Weights of a small mixture-of-experts language model, trained from scratch on English Wikipedia.
Size: 8 layers, width 160, vocabulary 16384.
Experts: 16 experts in each of 8 layers, 352 tanh GELU neurons an expert, 1 pick a token, a softmax router.
Training: a variant of Adam for the experts, 332M tokens.
Below are experts of layer 2 (counted from 0) of a mixture-of-experts language model. Rows are named router (the router's row for the expert), up (a neuron's input weights, with its number) and show model dimensions 0-159. Each number is 128 + 24 x the weight over its row's rms, rounded and kept within 0 to 255.
After each expert's rows: a language model's description of what the expert responds to; "mostly gets" lists some tokens that are sent to it at least half of the time. This comes from a sample of Wikipedia text that the model never trained on.

# expert 8
router [107 133 142 105 145 163 147 102 130 120 138 151 171 105  96 117 124 144  88 100 135 148  97 161 102 138  90 130 175 165 124 105 105 116 138 112 107 155 101 131 129 179 143 164 138 149 136 139  96 109 146 126 117  94 150 152 151 103  88 155 154  93 119 140 158  96 137  94  82 132 178 145 150 133 166 102 119 101 158 133  99 130 143  79 127 142  98 132 160 117 145 145 142 122 156 148 104  89 127 178 135 125 106 141 138 165 161 142 160 119 154 137 145 121 105 111 150 140 163 150 130 160 100 157 118 161 158 107 154 126 110 135 122 116 151  96 109  95 119 132 125 150 161 144 139 128 126 171 156 107 130 127 170 156 171 137 110 131 130 172]
up33 [133 134 123 125 110 130 148  85 125 125 141 125 127 157 133 131 144 158 130  89 169 126 125 189 124 121 148  99 209 120 127 115 140 137 131 148 141 125  92 151  88 144 140 134 144 114 157 126 119 126 166 167 133 118  81 121 153  87 127 116 143  85 117 105 143 151 144 117 122 150 157  83 122 105 124 114 127 102 163 118 147 129 106 126 157  99 102 135 150 101 139 186 145 130 136 131 136 137  74 159 114 101  98 126 125 109 142 119 161 122 137 161 169 135  72 123 172 156 143 162  78 134  91 122 139 147 140 116 163 129 133 116 151 148 133  55 120 122 104 120  93 118 157 157 158 148 110 116 155 113 138 161 131 106 132 127 115 126 164 123]
Description: Prepositions and relative words. Prepositions and clause-openers such as for, about, around, which, what, that, plus list dashes and table pipes.
mostly gets: " which", " about", " around", " what", "2.", " across"

# expert 0
router [107 122 149 107 139 164 158 100 128 123 140 156 180 111 102 119 123 144  87 108 132 147 101 169 105 129  97 128 176 167 125 104 102 110 138 119 113 149  97 133 133 177 144 164 138 160 131 135  94 103 152 132 121  98 149 151 155 101  88 149 155  88 130 149 159 102 138 100  74 130 171 151 148 134 166 112 122  98 156 133  94 131 142  82 128 135 101 142 149 119 141 143 139 132 152 149  95  96 131 175 136 119 101 133 136 162 164 142 168 118 162 130 141 118 115 110 149 135 169 151 126 158  94 155 125 166 159 104 159 132 114 133 124 121 150 100 110 105 121 132 124 149 162 135 144 134 131 174 140 112 130 123 171 158 174 136 107 128 126 173]
up5 [133 139 104 116 128 204 131 134 141 149 135 174 121 152 120 131  90 143 131 114 109 173 133 100  90 126 120 136 155 107 133 111  60 112  99 122 130 150 141 118  92 138 142 130 157 134 162 185 136 182 149 128 103 134 152 138 135 120  64 115 148 131 144 169 130 157 112 137 133 163 149 132 131 109 119 112 160  87 166 162 139 123 124 114 169 122 154 123 127 162  95 104 149 137  98 149 131 141 104 132 163 121  82 199 125 133 154 144 121 138 124 151 110 175 115 137 126 132 130  97 114 103 124 148 115 139 144 103 160  97 148 119 135 150 140 145 112 126 148 110 101 133  90 142 151 165 116 122 126  86 148 152 129 156 128 122 114 113 103 175]
Description: Common adjectives, name-starts. Adjectives and nouns after the or a in prose and tables, such as Special, American, public, local, plus number cells.
mostly gets: " c", " American", " 11", " public", " 14", " U.S."

# expert 11
router [105 136 139 104 140 164 153  99 134 122 136 148 171 103  99 121 123 144  88 100 127 148  92 165 105 130  92 121 170 159 129 102 108 113 126 116 102 155 101 136 136 177 150 160 140 152 135 138  91 113 144 124 119  89 151 138 149 101  83 155 153  95 134 133 158 108 140  95  72 128 176 144 146 132 170  92 123 103 156 134 104 127 145  78 129 137 119 137 154 117 145 147 134 128 149 150 102  91 124 183 133 117 102 144 138 170 164 139 159 119 154 133 141 114 107 104 148 134 162 156 132 153  96 157 134 163 158 101 156 129 107 143 127 119 148  92 103 104 126 118 120 144 162 141 146 132 134 175 151 108 130 128 169 148 169 131 107 136 125 173]
up32 [143 139 114 124 154 131  99 147 148 105 137 120 119 105 138 151 125 108  85 131  87 160 157 138  92 132 135 149 134 126 147 140 117 114 160 109 101 166 148 113 159 121 109 127 113 124 172 166 137 137 144 129 112 126 123 125 170  80 120 171 147 133 115 134 100  99 175  78 130 131 162 132 133  99 182  85 140 114 118 163 137 107 123 125 131 131 125  80 110 113 105 156 118 129 147 118  90 123 133 134 218 124 120 140 149 139 137  87 122 128 164 146 152 189 114 119 124 128 113 136 124 169  91 176 130 138 173 106 153 127 115 110 109 114 118  75 145 129  86 105 138 123 133 136 145 167 120 164  85 138 152 119 128 122 131 116 107 147 100 152]
Description: Newlines, modals, numbers. Line breaks, modal and auxiliary verbs like would, can, will, was, plus brackets and digits in score and results tables.
mostly gets: " would", " Sp", " (S", " can", " will", " ["

# expert 12
router [109 134 140 104 143 164 151 101 130 123 139 157 174 111  96 120 126 141  95  96 141 152  98 169 110 140  89 132 174 162 129 103 106 112 135 112 113 152  98 133 129 175 140 161 142 154 137 139  91 103 147 124 116  94 150 149 149 107  89 155 158  87 126 138 163 101 135  96  78 130 168 147 154 133 166 105 121 100 157 136 103 126 144  76 128 139  98 138 158 125 141 142 138 123 149 153  98  96 131 180 140 128 101 142 138 167 162 138 167 118 156 138 147 113 112 108 147 143 169 155 128 157  99 164 133 160 151 103 152 122 113 137 128 125 154  91 110 104 119 126 119 151 162 143 139 136 129 171 148 109 124 127 167 157 173 136 112 137 126 169]
up5 [148 108 152 145 154 150 122 126 162 171 106 174 142 131 112 112 109 140  90 106 107 153  98 124  86 131 162 138 127 105 151 122  49 131  77 105  93 133 130 129 142 116 120 123 143 139 155 157 117 144 188  84  91 151 169  90 158 136 117 144 107 105 149 140 108 107 154 107 109 151 181 144 109 103 111 150 113 116 148 136 136  99 201 115 123 118 137 129 115 140 100 131  97 104 147 130 144 100 107 147 138 102 118 201 132 160 137 135 123 134 133 140 106 186 115  99 105 119 129 157 133 125 138 144 121 150 132 117 132 135 156 144 112 128 115 142 122  84 136 139 119 127 121 123 162 157 105 137 125 137 143 134 125 126 146 110  68 146 109 156]
Description: Sentence-ending punctuation. Periods, commas and quote-plus-period closing clauses and sentences, such as centuries., rule., ".; also the article a.
mostly gets: "\".", "\",", " system", ".\"", " also==", " son"

# expert 3
router [107 133 146 108 133 163 151 107 129 124 136 159 170 109  98 112 123 142  88 102 130 146  98 167 106 138  93 140 179 162 118 108 107 110 138 117 110 153 104 126 136 182 145 156 139 173 139 138  85 102 147 124 117 102 147 148 153 106  89 147 149  91 113 143 162 100 137  94  81 138 173 155 144 134 162 107 120  94 163 140  98 131 141  72 126 141 106 135 159 121 137 137 141 138 148 148 102  97 130 183 143 118 108 141 139 160 159 145 163 123 150 135 142 119 106 115 144 140 165 149 134 153  99 156 119 162 153 107 154 126 118 139 122 124 148  90 103  93 118 135 128 154 160 148 142 135 119 176 145 112 136 116 174 159 171 139 110 128 125 165]
up4 [148 122 137 150 132  92 134 124 140 140 100 137 146 146 129  94 198 158 118 112 162 138 130 111 146  93 151 149 131 102 101 101 122 120 128 123 116 143 146 147 109 126 121 128 155  90  74 101 126  91  99 145 138 117 122 105 111 110 116 146 141 147 161 168 148 145 121 162 125  88 134 114 125 123 120 102 122 150 120 155 156 121 126 131 153 101 140 108 111  98 171 135 127 162 127 171 133 128 137 135 100 120 110  89 105 150 107  94 118 134 183 155 112 135 155  92 127  84 128 141 145 174 119 125 148 115 124 129  63  95 116 127 139 164 120 134 125 161 181  77 153 133 122 116  89 159 164 120 132  76 146 180 156 126  80 108 105 113 130 132]
Description: Word-initial capitals, fragments. Opening fragments of words, often single capitals or short pieces like D, M, N, ph, calc, Arch, in names, headings and tables.
mostly gets: " N", " D", " M", " l", " Sh", " b"

# expert 1
router [111 134 143 108 143 163 155  98 124 121 137 149 174 114  97 115 126 146  86  99 139 148  93 164 107 138  88 131 169 168 132 102 104 113 128 114 110 160 105 135 138 174 140 161 145 149 141 138  92 112 149 125 117  99 153 145 149 104  95 157 159  93 136 146 158 101 144  94  79 124 173 143 151 135 162  98 124 104 159 142 102 129 145  86 132 141  99 132 156 117 147 149 148 122 147 153 101  88 131 182 136 117 102 135 142 159 164 142 163 115 152 134 145 110 106 112 155 137 165 159 123 150  98 165 131 162 157 103 154 129 108 138 125 121 149  85 109 100 122 126 131 145 157 139 139 123 129 176 152 110 136 128 174 155 168 132 110 135 131 166]
up5 [151 136 100 126 175 145  97 128 134 134 131 126 145 140 159 133  89 137 111 117 124 169  97 151  91 151 145 175 174 117 119  93  54 151 116 128 130 185 141 111 147 112 146 164 114 116 169 166 110 147 146 116 109 111 131 107 127 127  90 145 149 137 134 166 132 141 145 126 155 162 164 151 155  82 119 154 162 116 153 158 134 101 112 117 152 130 133 141 117 129 114 100 153 138 130 133 125 141  98 116 111  97 120 169 115 179 156 141 121 151 125 130 127 152  72 125 110 122 151 127 113  99 105 138 131 143 178 131 184 155 139 180 155 136 149 116 104 129  94 125 119 146 123 178 149 146 124 133 153 100 126 137 130 143 129 126 121 114  86 169]
Description: Prepositions and particles. Prepositions and verb particles such as in, on, out, off, often starting a phrase, plus role nouns like friend, role, side.
mostly gets: " In", " out", " On", " off", "In", " in"

# expert 4
router [117 131 153 107 138 162 156 103 127 133 147 146 170 108  89 120 118 142  89  95 123 137 102 170 104 138  96 133 177 160 121 108 104 112 142 112 109 150  95 122 140 179 145 158 142 180 132 139  99  88 144 125 119  99 155 151 142 108  90 145 149  93 115 143 160 108 134  90  75 136 179 145 149 134 168 124 112 102 158 128 106 136 136  75 131 140 113 143 157 119 134 132 152 132 155 150  99  92 136 193 138 118 103 139 128 162 160 147 174 128 155 126 139 117 107 114 154 144 157 154 133 148 106 159 129 156 146 102 158 113 128 136 131 133 145  96 109 101 118 125 124 135 159 145 138 133 133 173 140 114 110 134 168 157 170 130 107 131 124 169]
up4 [139 134 131 143 126  98 134 135 143 115  97 158 133 173 125  95 159 121 116 130 127 154 115  98 126 151 106 175 132  99 109  97 114 102 174 172 126 167 196 144 170 143 109 136 112 103 121 127  98 120 104 167 146  92 120 129 101  82 111 136 157 138 148 147 169 131 125 156 140 111 116 137 148 128 116  94 123 133 105 186 131 129 144 155 140 145 145 139  82 120 148  92 148 147 104 150 122 132 132  93 120 168  93 139 135 146 132  82  95 143 173 126 122 139 142 132 109 119 172 110 145 170 127 125 106 151 149 161  77 119 128 128 145 139 126 122 116 106 168  87 178 182 105 123 135 131 139 135 150  76 144 137 154 151 113 134 128 111 123 118]
Description: Mid-word syllable fragments. Short syllable pieces inside longer words and names, such as ne in Minneapolis, ul in peninsula, Al, De, El.
mostly gets: "ol", "ul", " H", " Al", "l", " De"